{
  "experts_per_token": 4,
  "d_expert": 192,
  "d_shared_expert": 192,
  "moe_layers": [1, 2, 3, 4, 5, 6, 7, 8],
  "routed_scale": 1.0,
  "router_noise": 0.1,
  "learning_rate": 0.00963,
  "beta1": 0.93,
  "batch_tokens": 131072,
  "train_tokens": 794400000,
  "dataset": "wikipedia_en"
}
Below are experts of layer 6 (counted from 0) of a mixture-of-experts language model. Rows are named router (the router's row for the expert), up (a neuron's input weights, with its number) and show model dimensions 0-255. Each number is 500 + 25 x the weight over its row's rms, rounded and kept within 0 to 999. Numbers have three digits each.
After each expert's rows: "mostly gets" lists some tokens that are sent to it at least half of the time. This comes from a sample of Wikipedia text that the model never trained on.

# expert 50
router:444482476490513531503493485489530509516504497500512509474515513475486544477487479471470547520501509490520495468532481484512504469500459478517526504528474451505468473461477538490518489513500504518478544493473551486536484485488506489504536528524489481536496543520467532516464497518514495496476538473504490485516533516477515472493502506506488490525523516484497464497485479453539450491500495517498476476468493471464504500508475508544476516466540539469482486515486518543549471515569521496493469547563509490530501481502523472519499535510476500490493499503502530526517565493533526471495481477514500463479514526545507491479458501532519510486494510479508526463494462507522522515482489543502483530500512479462508474557451470496476529523474475453506541485497481563525446499521506
up0:505487537510502520523498482548499516505524487485486510472463506505518492494473480489480519492472484486484448486522516472534478555503516515522500514540534496439518457465509517516479488486486503426483450485484511487533491485518536507495509482469504502453477491497474520495474492501432517474509504483509512509544481550469520483480507556467464480528528516488488553510511520547468524509437526495489473522507490510512479467522521467470494518475472481508464435532522506493466495499510469493526495557506501502482533513497477468505500535493502570498534505515480527534487496482545517474509491491505525436491516528462464489505481467526499479501476509457469522462496482495534521496450490476484513505515525498484525459502497508503520516512513484505434501535529527535497497499491512
up1:500509550437525519485499471524514523486503502481497458543497492517479498462488519493513544487521508527460520515482524470466501477532450524536501492480525538513470458520495465494523473489486508475474505484496476496517481508477473493526524512485513494468483510467528494514522489525451479404477487546519508524495512540509486478517491492544510491461508498488547521486472501508469452440544523487485507477476454491452544518483531463503481525471504501505494501474497512518516498505468488522519506533585506523510519501507520494532513514518489523489449523460469519504506499473484540476517471509516511493504483515527509467495494480502466499526535504547518540485500505495492516556526474549513472449501512526518505510477514518473521513520460500514469532503531500471523531530472488
up2:447510523491501471504497450465456532503487529490489511557479532470453444491510493485539526536486532508498512505504485469500498458502530517554482505474492523555520536502481525484507506562514507522475488471531439507515519459429485456549463482482487469494484499544488491496532533482437495504495526508471465486536457481548492520513492474499500517460473498520514476464518507497519496503482522504510477484531474489508512466501501507483478509498522477473515465448503532495499537517469480519526478490544516475510514479523555490463506478532548523518543494474498516514497467506519467496480498523492519479457503486474500506514507489509520537499507522510498506468507466478520514490508496528493466490484481519487499515481513483543547531502471491505567520481496470518513479468495489
up3:551482510522512541513526516540503473469503475545493495503520489493484511500500502460498514489540490477474496534521531486493513453472538530542499522509569478519508503522512486514481483485553564490493503499517511525510470507504523461480475450468475502497517505462547484521508473519472482484499506503472520483496496451521500518505518490503484497474499540468513502510521500475482497505503490546538501477513456524500528485533497511510484488496526525529471508526496515487503541496530471515496518516498554489492457494501488464491489489523519490495500489546451517490527500507507532502491457492492455519501526487532455492484513501517479492511459483497544539478537487495527472536470547454564566553514497456560482544484498510495536487569503517468523499513490465516487480477505472
up4:476490520512481525506512525499529467511500533522494516448478518514478481519462453482506510527440514488539506506516488442482495469470455495518488510496468467499502489453504475480514504444517511511494485472461515482516473491501510492531521537498482467461490484492495483506531535484472491481504466468430507474456492507498484528570532505511460484511477482479492487469508515496528514519523537451497529529497529460475546512496465496519490521430507495495507474517517509502456494478502512481554505501490493462524472518490543544518473531520512537481487471531508536490487490502538495530517516479521485507514513509512477459511504496474492494495563509499503461508486498502510585484459517491561506466524499499518510520449469505499550478502494498504495480515503473506503521532540521
mostly gets: "The ", "the ", "Royal ", "entire "

# expert 17
router:507476495475490517494476524496506502521481515487514492479497531514490546492493483464500469497537474474534474492530468495501483459528526516488528492520439468513506496490490466483486489489524500543510505505466516498540477537558479490500496500496470521463516514509507513511529548480503500493506463463566568537468506502487520479470515516502477502506498503472503539523496510492543451505490482482507484478494467473459525499516470498493512549469502532472512474499482525509539455492533532522523512492537515518476512466510526474503441521491467496488465514551479532501488528440459573485481480466527454505482537492519500471460489500520527515507535521528548524523512546524488515514497466542495523487543459509517504486518505477479466493463487484510487481492442483530486509526493491
up0:468536519438530479499513551488511494523482521497496553490524472523501528484514467535470477501521504482507504461519508500484480494470490522519521515521517485497467488465549526460544464499484532526492512525488464537459515486515479477495544455492488532493508499500468537507495510459513470502540509476499547497482475516510460482459509444517508473539525492483489490525513517536521477538493488510522505479519477430516501474488503529468484515543520475523517501492520474566522496517490511469495511479506517499545529451466494476475479476521484504499473503488497495529535506499544518493483468505494478566576519451528481508506513528487543514494490531486498495550552483485493523504538546512471486494518489506465490516470467488525503536520476492491519518489459489490479515517491495
up1:468533495520489501523462476488513523492493480461487487498523474475502486536503512529532513511581491492539495503534527512501517477504509499488513535519457493513488478503493492444449479510491491482517519482519483486504494519496543531495488482480486500544472488490494538458519548518490517515497471471511492518513494504473460515511485558540458473525503522443475537507482515518476496525450466525514512502440502515516479479487522510539486483511510525515494431509522489441465497540531542456501484514514497481500485499509463522469520539508508477450491491523475558486445490502495478534527511508537508464500502478476520496477499510524511546510545496527482477509535540467478529523524546525484530488528505454532505512479518542491471525485485508493502540537517544501508493510506506
up2:507482502480478571461527504550507532477529513532503529494480525517484544491548496494497463481469489508490538501515480500510520517507516529498453510505530547468461465510522543493495509477499477525471502519472485473505529475521542507482496497477547509519486504514513496539492481474476523475478515532495487517496495479491487526484510478505509493452510480520464555504467506484502498541479485482549568556491512563490521468468499516473483487531512446493493485500488498479531514546456509563494511484515484456470479523525510531473523496521518507483498506476501466524500459488502536550497495507547505467520460481531520505499526504475489534500453465520510477507485508455517519506496489470494508530478567553503487497540485514490477450513484490483531475490474473517491487509518509
up3:482537476517471547475492517464468532571490503515506523447509526474464518500461477526532440502518506514553545483502477486509514516523456496513466507495511466516498528464535460500517460529462530499507523451510486506550471477504508499494490471483469509526510523516534520529482535497511480508461495518496502558492472492519486526499489479473509522524517474472473531512508531490504525506534494504513463519532531476458464499538508470501493515544481542484532470486539529488488487471529504501518512466495541486468483526495535481527509486474490538515507488497514503476534505495494503482485493472460497515484496497518454514488488512490533493482559485522518460552538486479502526520482508520470453528504463479486468496473451490561484495517489528476517475492504486480498491469548527
up4:483512529513488477514530469501488517464482520512509560476575513456493554462513474452464498509510539496468481510502533467496528513505500550511485468486493449492483468470540506455492497468519444468474535511506499509541463457487462507502465497492456485482523503545533478449523461517466483501483513507511495540501455489526499506489484486456468485499486500529530535501480453488551481542457485486496511511499505514500481521485512537480512527501532505537517483503527500492499492529514488440486493489505452521537510545513514540532484494466490480467487512516506513509497493495517474492488475471468489512498489489504523470497478497499480497523480529518528514492476507530492504474488561477488477479491526522545493513577505477516494498473523512532527507521502530492462484467513536
mostly gets: "New ", "Los ", "Best ", "San ", "Digital ", "Hong "

# expert 89
router:491486472476478526476491456477494505496513463538515509468468540510485537515488478471523489471518520517526488540526532496559488471511515518471477495510474499513483475485475536522493468511510544529483495513474507495501479514516496475548492490518473477505536515492482533505448537493503511471471522483526500496483522522480517472526531514467486479526533481473475513521482490490532491552470470443510480509504537537486516475519473492523470568478502506482512477479492515529529477491528524491488508522517505517517509480520500473450491512487496473469464509509473548481473528556486531456458471479524489473484520595532510518515469472524512512479504493501519537511521544496523527501473511506496485481494481512444474506530474453494496532483491480556524495528496474514537485470452471
up0:526506509474494493477495508481495480514471526495545508492468521505506486478505464529484521541528522454465526489497497545514506495479494504508530525521482499511517543486491518501502487500494500524478441515479517491489509501519479488510480464506483508484538533543489483539513539509519522483517504527474512503423513492461483500517470513475489456543486518485527492521504545530558488515491517429504486445485523509476484507535484472533523500471526490443475460439488583485521535531491485470504505506471467469486539517486458504466508478465476479511486517494503504491529509531496511486490488467497520533547515511481537471521472464548484494480484520524471572512463469521504512508521468474492539489460505535518487539494518520511496517484505475523490488506507508464480509523463470
up1:490496507469465572504506483532536500522510519483494542512512448516492551507525481501513505460487535479513453509491504541531501482487538446516477536456478493526552488500509522473524536513461496534473505482471493501488470495481509500497480511505535490485530493502478528499527562492499473423477492517519467510474524473486499475511532496502508481493485470507521478456513502479514478493493542506519470514463531476478430488522551498514504474497475542498543470507473487506471498485533522499491529536505499481510464473463508485459469472486485475482474496502438498482492525540485453461491492517516475548482509476508494500504475490482522499520538490514510544520529512501481506438533494526443489473518521538521507488486491500553463514507527484510485520485492466519477503493505512
up2:469503508477554506498546522466514495452529516520474531488471495489533525557485514448517508485472528523511473505514541503507484486486487478530524494478476488501494534453483471513500485519530541496517498466483549511461532498487477522489495489499465499526546471519477510474528478490486494493486536437509486557494510512486532445526512462507496508491456476491471473480480543499512517505536469521508514513536514464503513505519512487476510511516497517451459467471466498506515481512471466496526533541526498486501468510495521452522543490492512494488512501509494549494482535478473497466493492503521537502491471507487553470474500489527501504513520517515504504484558544511508526520500497455472467473457457508502502492505495476453478582490466514446490485468483476504493515508539534
up3:487486472474505523495508456507516495532480491505509496467495522473502514511474506524430491440482514529448475533536506500505509557503472510474548453505521509472466512496493525498536489534510489483487465485474469519551477487515461475508488516489488452502515512473512502463530529522479481500502515481499527495490514541487525522498480523494460506533493502525529537508465550478542519486549511516499506558529448510482497517550463512492512552446539512527491462462522474559482500499460551501510515521468493475545491536497494471508532457488489514490481533495526464512496498502502476488444458456512521494493490493456503499499502523527526456451490519471532499516476508482475518481517498515494503511484477516534499523510507498505523487532481481521441494484483488501504493537512490
up4:461505490499504517489498475523473528520499519472484528538484520465492526498486491475497483510573505516492504479508481511527491512531491475545530529470488508495492447501488497523519524529500484501488507515477504526456497501534534491511496504469499482513490507503499492549524529500479568537526476490545508430489514512483507463519439490542524499541538517531506500479535484495469502499471479505521535510513475512434474547501501520467480456511484553466469479534495519521525532484526496468463523502544519498513497483506551508543500465462514480490474506551493508508491531519503499493520479481465466453452492482497519530545502513467485516480471508511484527487487501510475554545508501517502484536498476506515507456527526486501472545449492495504474509496441481490496471485461480
mostly gets: "establish ", "build ", "promote ", "create ", "creating ", "owned "

# expert 10
router:501482495501524534522506496483500487483518476499457526424490529466475523499491506497480480445525519547502502531538504532521481492474494482502505483494473476504508520460494469484542490503494502518475504505511494480468472505506510444505495544511463485534494501497499501518472509517501499466479508454535494523514498530469495524509536513468473491512508493477506509525470460530520507512504497457484501540493502510463533501531485452522470544488499509487479481510522490534528502511522511490501500498552536532512496460486494474513500521509453482469522528532485565507489532455473491447485460497494474422471534537544498550503462439512474489502513501490518537521536501460543558506481503519532523464520450532464501483546515476546476492483492495535505500508498484499478489494504477
up0:485463482532468491510509464510529509487532512487483508531498468551477505508539539519526532496466523524472518464481462462530493473466495523547501526488518480519499485533537515503563506484526471549529478467500511484475550507487528504506529473497495518533527535519476511519484532512487495529532501496448483536548521516513468486497523538497466560497523453517506513479472505530513508495482479486527492506550527528525508487507556507493487477530488520512539512460496502492522479541523506534469489468480544500518525495511494473474530480512504485527468487493471479472511475516444528500493473481523538514450517471511516476548491533489513542472498478516524470505486476521523465470489453496499511462484548476457498521498524468538522493532485492511508511454493541502516510508482507
up1:533498475471560530483505515482485521529499523504478501496518464535527507505509494458522540479507492483498475451510475516501508450498480530465533501533469472501507454493516473480479501489538514531513500513504481462455473498488527459465486469504545495505492495514530520511470481494491494529469565478534527481531491495491491489520457523502507478484490505480528495499468520489474524464511526503497451529481494518523526546522485499507523495516525465471518517550491507485524501489464538514516478542563474528552487530467488478532500489502512508481506500509496489537517497469509442493496459487440552443490512524556510495523465494509496475529500532499499533511467479480526528465509497471535510496482507512506559523483497491524529512499460501515492514454468463510472437497502493
up2:458500460489502493524504470478474457532435541484511505500491482533511492502513523486526470526502456512458474507503525511508476518495522490473494484511487417492538548497535494513526478455489507510525509490499510473510451511486546508499521505538517525513518505478516564507516461515533456515546572492532507518515491502503529502531465487511476501515549481455482451518576503510507526517493462517498470472485485521489506524503498505483495510504499494508525521461488521516536459514499484491514490497484520468489509474483492461476464476496515462476472478509508515484497523525452447481519472485510516474487528492489503515495501542517497506519545507491470517472507477514508517542473477482466474489462520513477509525452496494500491499498551495487502561507503502573502457505478479
up3:528466574516492500490458487526460515477443527476504495457541472496477524484516515460498516479541457492498476506520513494499479488512550479485525492498505471523501492495532487493507477468506496508516505527550494513497554493508526480476543510497542490522468514502468501500492474507447454470512506469489476546513492517509543492528521508483515536514473528491481493508508456500499469510475502537498528482488500488475518503495528470503489524466507481504480461492476511476481451509507489515472488518491469545527511533550477447495497545465520483505478523500460496543543504474485504478467496480504464526520508519515508473465517512493492492520496459520537547508483499501492484475535461439545484456493516472526547478492513564466518476529484451463524512514530502518532478486502477
up4:540528500512529501516513502490553478478471497470525475487495511507511532506495498515511509482575522501481518462524543522519521512467532506488520508528531495490453481482499512499519506493497506482520464471536537525573501523479506468514527490503479501486502474528492488492496513478480489513529514501527505491520487490442468528512521523487487494507482499511491498447516530499488516449482459468463508519468471518547504487520459497507507496447518514498467526521485470441523529473484492488501488485517503445521515533453535521528484516458477478466487505430528487503452517515510478495500451499493502553517519496553511489485517481453518530541491539467505515507500512501453518540456434490528512495508481546514466518496511506485490506496496496525502483530463484564506522515520509
mostly gets: "against ", "with ", "At ", "gave ", "provide ", "by "

# expert 1
router:481470484490483522477515479478470498502522487547515514460489543479480524484522482485496513475525518522488496542533537473522483486519524500450474522512496522526499474457452521508502463517515514530466474512477527499495472505518510468511495499529468467499528517460471499512475530506494496474482528478516514520492520509473525477526533512470474481515523476491499529531497473503527482540461466456504476504491526501481520496522502479526461551473514532468508480512496524539529487481523535478497499544527510534534479477493486470476523525496475483472471484524502541474453528570512529459479477486516473471467524565528515549490463459532528518471494490472518538511524507462524529499471537523481469478511485513476470467525462467508479544490487472532512504534492480518528484523463471
up0:518509513537478483497489528506553525460531492477478480488500529468499533474480511526510514471519521527495518527497483511505505488483472497542520474520514495513458514496463500507479459476502491508513548481520502498509501448499510524471511489455479448449558507508494514462499517488489505447531466498520513476515552513521478517493503552502458488478514497459478541508508502503478484507507513509527486536531505500487498495568491464496471515494485498446460463522490481443484519465496491504429477513514538507535483465522475539513504512466496501509509490521480537499470506518501503497486540514496480518491457527490498486483499517523519529576504521518503503438559482489523526489483468511506526484456468523512462539500519542498478509531520514493543476526495539464500476476491462
up1:454454456492501489514466510512474519479490482496520551503492461495435514530477461508472498513496504518519504516521531472479520542526539513482527467478512512531499469522538499501456478501508505538518498526497476491490507522498491491493496524532511479522577499508515465561532526469479468482542493459514511455454484527487493467481507467481554531491563466517469532512453518521522486529488485472509522548499513508522503468508512488527482452464484500519489469513522508513485505498512514511532551482496512472479558475535501505500541519521512491506517488488508535536451497489485464516480444484483454515504475493523504486502512464506496504490500491511511519486502500471547525527477480468441496488484491477502491509513525543455519507480494480562507464517505501485482480496528504
up2:499504493480466510558512500523520445491490490515486486479502508510475499507484507484504501487517521483488498494501513495493489524510521532510491507466459495559478491542518480450468533490467489504431504503534489464519496483505465447509496544539509500502525523536496470472537516508511530505490528516505546502494529502500541505457500486545474474515489470498516514501480509510544507516490517481487487488472535465494519516563521561511491563473534475468523473476514471493512487471536507506497492468513460511482493513517493461453510502425483496459509486488520481504445510540509505514487485485527487473463551488482515491529488465480506464544465456528478514513514525434506500496498505504483474496556558490526467486535509464484496524505490501504478498518475493452469475486490473
up3:495436518522480497467477476470495491574508476544536537475491502466514510459520460471499505523526468508506496490495518502497468478494500516449521527522498527470515506483515549504499496522495512519488522476546507511542516497487480520476493509535530492538465567496484498490493512535459530515489525565467498496500578466491535498493521505531490499508529463441553498546490529489533463499498498481515491509460501511481486539539484532534512521467466482456478487461519550501541554512572495485504510513497492511510515508525473469518525495467479475480498502486486480488499490513513478528529519503489492482483510535471521494480555494465541500481489487499513507506484510509542511512497545497485518493495490531495480506485483488501535531510524490504493532466512483525447522496528516
up4:479531474506532463513508555471526487498468473515491531563481506476509517523477500495515509521555486513530481476520486465502441499465552486538523508500469504516531479529512549531541470480521466489509525526475496523478495465498523497535495479539516449514490484507456484508509521494506517518533491447504507518506519528512528490490546516470509495505545450473515542487483525506481528490445516481559463481475533495535459473509540463514483504469516519508502488515524504513580488503491503493500499509514488496479523502510539439474447505480493507517497522518551555497477497504512495516532508487506524512479525484472509505504480511521504488489500506558490528452468475482513497515513480475470463509486487511516451499524513520501476539519524466469468488489471485493523495529497487
mostly gets: "replace ", "′", "%; ", "replacing ", "civil ", "defeating "

# expert 3
router:456455498465463527442528475495498526513479523529486506495550475482446528501541485499482519465527500498504492470538478464534529503504529517477484505470493510507530492510520520531500532491476506549511508478478492479489467476505516503480509469526499486504536472528457531518479507503536482487493496484518503513463510498473527475529497530460487500502463476520471535537467468537532463528520497513496530554497506526511458464506486499538522452471485498510514474509458467554496488483519535503465508542515500519479477465506511494492544557523523474476521506539525520491462518521500508501519463489525504516474528498472557509474468505529488519477484463478490551448499530535514498517512486520516529457514463517489446488526484481479510483512448483540490502486511506524498486469467485
up0:512537521513494511490500509493461523498480475472459510504505503515474496511500467476475541460500512509490508492494445498537536470556534508501494495511467533462501523494474545548500518542534494493531514525521494514506521512461497516525463475536525522524524537486457518501536489469508476515531513506490517481512498558461478515521468536506489516535489489546503503482520526530513507504485527506518504506511509494501511512526424501467461497442536500471515508503469478507504511506533467491515522496504443514503538426518480535499457539486536441536516468492479456497502520497544496452501489514541492517507542446543497526505519519541497553496500508519515544508491488521556533543495478505549514530481507507506499521512514499509499497511470528501503521497467516491486520515495484
up1:448499478500455527446508525464536551501514513565484496524501521474550541524538478478495503459490506503514527493508507516513485520520509485455527495501500492491503524434528506509513506498521552515516509490468474497509472495525543490471490499482488521519512480482460533485542464499499463477462517474484475507458515458478538467532490516494485451480462523531489468501501456508510546490525529472539540502527493507491489520498529466517526471523529471476520478448524487496508497468514513468498508510496511486423487521509532509536499547475506455466501509534509533533530531518483506487493490485533462511543494515471510521482540500493491523488496525468468535474520509424487485481506499453493502454512502467493486470493483490484501491509514490496518478464518486510529476493487503
up2:508519540549491532500531522491509499512504538525502455460544499497501459492491504471494511516487516483463495486496549521493487518500493496481489494495476503509486491525540507500525492528523500475472486534496520493498524476489518496481504528509490548453536454524503494507475483507477498478473514520520469505434483495485506525493530500480472491449483513485504466548499484461465467511529494523474474560504500491487460498475519485465496487512525498467474484471501508488534554483541496471527547491461562496481501523474499506524539493513451498476522503499510493531485439513474500447516524527493479492528502470512461549481519508499582504487494493506461478484528502517477459507529476520535510496507540505536480453531484466477567501512528541492512527481504469495490446510511475
up3:482507453478530491528476531432512540515498471487505482530535492506512465533505489492505472525484500495471477491537459511539507499496523519452505475518479527476533494514486473530485516502481430511491517531511486484499501530495479500489483515530487524478542525541514525480493532459536515509487535474509464499499473521518532499462480530518448471476499485528496474484497498471498470519537509488493519508492478494471502523513535492553502493463479511512488492523479495499496547476511540492524489474502528524514550492505505496514505525507492501498459496497544513478512503473531484505495509488466513434504500527455530488500508537469506504492486527528513471478459510550441503492471474515479510425520479483511487499542545474539470540444496501460464545457476513443516476491498524
up4:458466507488537532505511443508484526455525543524470502509503493533519506484491460477493510484487537469477523485471497487536497512511481468487510438519474525511492485528517493445516477493476518491476530516480496474532476488475453488510504473528502486490465499552494513496500541493523516493526548492493504515503515501444531461466462469484562503486513452503512507507508499473502526480458566502510522514489464469487503532511525492488462505510505481536495464492484503542518510494500526501530542510516525510501553469469508526495490484504489469517554490494503519473504481501502554509523450516522509490529469529514479498452545453522497493518476510455522484518449486530499505512483488540464543512501480493473522462507432513481497513510520502490512476513521473559509497493534524
mostly gets: "their ", "his ", "His ", "her ", "Her ", "Its "

# expert 67
router:496477489482461512460500451479470490481522485537493496466459537477474519478507483475477517480542520526509491517525546475499463484535519499463480519514497501522487477478471542520497464477524512540472469512474501486501484524511516472513515525515467471495542502493484513496473521511521490473480551484506490512462526527476513503519523518483492474497515479489481514518504457492531459538450475456540492518495518538483525493515518487520459536482534517480484475535494508527530506490514516472529520545523506487512461488488494474487518514491465475473479526515496541470456533538498507459465477488526487468473524590520511548515473457532508532486492487462519530506519493474528525498476566524495501480540482517493470483537462457503506532485490480537537508524498490519511482526469475
up0:490541462481446504492483527508474506436484517527479487523520499508526499485489492481516512524467517514490477505563526481460505521515485469503485553510491507508471503523498517544477511504505498535445498459490485526506514489514499539503460535489545486461513511486510499517506518503521511443439505490506494499483497553469538527520493524475514504498471485528501483530503514518508538474465449536501495494524501474481492505520471511489497490485497513492519463545495492459556482503491493527495478516510480492528510485543502475494518474491521494470513530559503484463445511441478502488508439478463501474506456493469541498511477516512513501503513476516502545461504473475450532484515529478525506507476500540542512502508452486471556498549499528460514520483485496481453498494544503
up1:504514508477506492501484538459453518479490461500459489514465523504480490533456500463508493469471499489479482511507501513496476481505516530508500516457484506523482489498522483494476489509475490515483502536472506515524511545462532560527470482468531471488525503508540576523480507542527524487497503460505484492466517486513495492514494490486479532512480504512482509511479523509528492493436498491510511466490498499523515477548500511479538454523514482466501458467454526496544500500493544525518480505560479495475504480482495512516506489540500519517495489492485492532526512502473504497494510485495523518472545478512427532533507466467499478547507498536519520535579530474519502481441502533580477485510530479472507523479479481483553513484470491487480522511455485488467465510521488
up2:532457475500489495519523512496506503513492481475511493492474508470501483477504534535518500519471490503555467441509543549484464491510527526481499575509514475494472465490507514520531496504489491489479512522481512502506503478474510475499525515478502514493518494493501462500495492495462516494478498492515536465490503491537453501495496491527502511506488474476552522511500493503509479476512499500476492470524506502482542476538481505508431466508501472494479502513525558539582504496513522510521504536491484497526431481532501516480506505540490435494492481467496564507490533476514496496484479500524494489497553479515526533536510503555488483483507507511508530510476449513477459465464515522508526524515478560501459466474500481489510529449443498485497504516461490493545506444545496
up3:514509488512536507485516475508517496532501527518428513502478489517489490502522529514488509515491535552511500500508518505514532528480489504519520469544488490515462534497516527501507491522514501500449487526520472501506535508492497519460522520562480478486543525530518496517473460515500493506459495524524458484456505511494530525458513511520468500558523451520444518553492506502480557467486513489496506476504495500454494498569520515500496502494525491454522469468492492532499487464537473543486519477537495450549481489509508534523511527453506484510494492509504465527513555535478467525513491501476502492496472530473498519526471482497504490477498457523527474497507467461524536487468510525475462514507508538528457472501510454502477557493492531463520503530506511533509538521474470
up4:506491476487475526476547513523446528528522495490513556486423473554523458509515468523499483477525558532504492505529511531502511468466539515537501514451531502520502495500540503446499492510500508545495505509494510469498514507511495493533509530504496505544454506525514476518481524526487512465491518450500503493478520484508499464504515520504484447519468532498482421491508494522489462511500478490514522457474482488493516534517512507529487543493483515474509479438499532491507492486531554523456513517526472558519493523529507496488497551469549515513511511541482458492465505509539510531498469496511511534486506467518501485514485497512504487480496484510523486470502552476505505534527474512528478482526458498493485492496489447502510571518481472535486497485482504525478500497490506
mostly gets: "invited ", "ensis ", "carrying ", "carry ", "raised ", "translated "

# expert 40
router:488481496483517526491514484465488502510519490544491525471481540476473525476512476479518501477532518522492488548531543485520455484504524483452481515515490501520507482475458514527495473483507533537487477519478538494511478494525507475520498487533467484487535514475461524511497531499504489480482520484530498510477520540483524484504526514473478447507511485494467529523506483481531508533504465448534464513507520522472530514518501476526496561469511517487544477531499511535529512486516530474486532534523478518506502485465508473460512516496500483473440510524525542492456529563507511454465474486526475479467520581537535533508481461517531520483494504469522534497524485505536524501475536531507462476516483514442471476523476492512542536502478475546519501510495489500520486507495469
up0:451503483474466498528509548476483492513478454506450555503513520490537495543530534509524467473510511473517500445497516513527527489477488513477527521506535525526471465496530486475506478472500520500488516549468508509517447477470533476499526503524522460477539519518526483535482504480503509470478492502520472542515519467448528494488530543493458488523511535500463526523480494476533472484530492526510534519495560481448523506524543495530483504473508520480524484510508499527515492492520517514526524545482499459509494478470500512492493515514511497476490503542520524523492493510467453553447462476502506495466502520507518477480492453478538511509498524532559511504510487525504515487540458480500461531473501484495507472514478550480511546523529501515492463551505507517486509523513488
up1:470491502501487508512533518466420506475552510502518483489542512498493508506513474501505498483504489481544464542506456558540528468490511552495457519512492502506478510501456521475536507494483517507449469500480521506486483474503514514504490506477493492564516497483500518533468538476519508505445481481517481484518499428468555501483500512492510526532502478495496519489538494465501457494502459542524477545506507533521507534505465489518482508478471508553496463533471508541532516515495511481504550494510479517516529459494476468513449539513483492511506461506508477461458524516500541506547495455483501515531502502515466527510501507469489498518487480533519529494507495504511512510506506496469485507468486472503497509509528462469478508519490461527475580460497533516535499520522485
up2:483522500512526502522521488461481536478479488437477466508500501480485488541516467518511550470490513496480522513498527491492491521520507513488494512521515535507477483503505479532498530519528473484483503510439449459490462503525487527546527492509481517491543524526515527557511491497521529467493505531503493509520531470484502464488478518478506494504504497519520513493474492495495448525495514454471491514492503538450471469528453483492484468446553483477505459486486476506507520506546532509536478525488497502460508515523501521488479474521538454466448504526518494510458533528441514485494525544531469513464461533473468475494506497524512523522499486470500489491481478488514554517509498495520532504503545504499477494486485536520534486564458452521507513470446472489496506481527470
up3:471482496502488512486466473496508482506474513526493474537497490511488572508523468547478536533542512476469478470496458495501505466455530554511484537529509475500473496489558468501485486482475500541483483557466462486480446498531486510507496517510496512472475525477487493509506478505486509475471488500483450530503487508525560505527500491502554439496517537515448544516492515528476489524503504518508522500504466456453488526510463452497517524500514470512499419483534502513507526462514496512502534481555515538472510511549474460479504496523504496504510502495493500532467518542519474498483500532501540513487523524501522513475516468554520533508509475537465521491526479495526502480503463502478518518454514529507477515518471504526471531517494493477498493502508485530527508477493493
up4:527485480451495501513503526501489487511514506521462460507492523482504473487500500486485514462518548476496465502524526527496513497536492479509539519518517474549520511512466507508505482447479511536479541484525534518532440493488491515474482501473475519488498555463485465495508487486543509493484511492500509499516538466552497480502549507479509499468512512477481480497496496546510521463508510475533489464527529526509508496525484526474558510484518525485551473558498488499488459520471512464481477485472519516497513506481552489523517470497483509471492554541474507450498517484485474505486455502510520468502500528514544516532484487505519499512501516512503560493479516416475506521502440546449518465501492513496537485517536557508492539499511485524501483491474520526493459495544513
mostly gets: "during ", "After ", "During ", "indicate ", "liminary ", "regarding "

# expert 23
router:480479489477490511465516462469488496499514517544528502465481530497482528482511483496491531471527523522532480528516520482501468480536512500438463496495482505522505481466473514517493463508503530530485515516476526474501487510519501471523506464521473478503533517493464469503458526506498501468480536486512506513491524503470533469514528515468484459518510483473506519527486490491523497538507471454535492527487542492481515473523505473525482549479519529481546478526477508529528496485527523468501509531532488532530475482509513470470495514504505478476454512521527537465429527555502507463453471484534460471469524568527526511503476469526516523490484496485507531509521513486528528511452531515491471481542486510464470467533472449528510538472471479555516504530494486504522493522494472
up0:514560449492504523487517501516493508509536494551478514440522472474479438538434484478507551476499534532493503528473508486526491464486513431487467487541460470518501477508490480471513465486515484530527487502510497512496530487485501460514473504487484492496541517514465492566543518540468519498483470514496457492517499464481487461486496538519479516514478490503483514496488519464522511515532491486506498500460504505530526554574489499501533491475520503538505505488528502532500494509529507478513541498492477491548468502510496440488520484492466486508494475511479470503550524531504495465465505469531476466529514498490566461480497511492513467480517527483511491496491485537519501503443479482514502470516483537510509514481491506527506497457543475497477502484509500524528495522502521
up1:538504461461479538509494515491486522537479499466476492491523479501531523498489450487483534508548482446551512490472528469471465519551490491496503502506520489580483531483500536493477509506484493486448503477489481510500508496516522504428519509541473525478488500472504496512501536475528500484488510472479503448491462505497491509527517505489505475536507491469484496537507477449482523542539485506502486508523469477502516467544503481476571528535507508495501450494522523503512552481490517501483541517509501474532487504491506503512505475545510450470523552510538506512466545511511513507505557494523480503484539500484519497497538488512480573463489526486484505477530533501475541523473493513497511489495473547518493501514482501499518523474469469519509492486511511457462511542477497
up2:508500509487500479516502453459527492524497495509530457498500512524480482482503496520461482481492488514479559480496526552489524515513503444514485515491484498546519522530509503497510486496482502477487500493494473468469486459499513452481514488539451495481496519464499503500488528491498521498493552492533502473500473497476539519556535575506498486498521539531509479545516487476512512490511508501538458509496511502473505480544504476513478509455500485469529469468539532485490522535511545508531586499546510470508481481484496532485472526490477495478496467532516533492472571538535519475499475472514476526478562505523502522532496497533495506500500483458521511520469516543518490503539478496525509492526496519513504519501504540549480479517544481432530519527518500489484504524473492
up3:516519521512480501507483497526504525511513497487435512459539477492496480493511436515516494484510536534473490490513520436552484473517532521437466494548479483559502523460533464459508469518468527498467511530475493457520499488498491493502515415473455499511488482499576500517472499497521502466470501511496512492514511534495482485533464465525509497495537479528525495505486529500542458464512501534515489495478517506515496523482526520528509509481520500503475483494456520521565503459477468521511516480492491500520559487493496491529500523535518504462481507502537496452472517492481541496486458505498542516509520512500506474457504510526500531493520500504479502548520469487521491500467521507461501463561489526498522479509480485478472524515507484475492489469515482493538500481499472
up4:512490528501498470509521503532467459526491535541504471495543473511499509478536502479518502487436539546484478495474478518520490479522512491512509514496497483531536482463518510498521464508488506505514520508479524446506550510542513495535512505483520418491533505485497507501513472474523474486480543523438515470451481492494532471497554492499526517477513468459487520506508493507500482501524482465524495464485497503496522536481504494498477492518480462477471503501461516567488507466471476513530525494475477482531491474441512470492509513479498447479515529529532525485510510470507524489493488488508461503492522453470492475491486456474558509508486459539497511486515534463473536534482515555520493474476507503497524532501500515500507538507524457554506486505478507496513458459457514
mostly gets: "whose ", "Its ", "husband", "Their ", "deleg", "executive "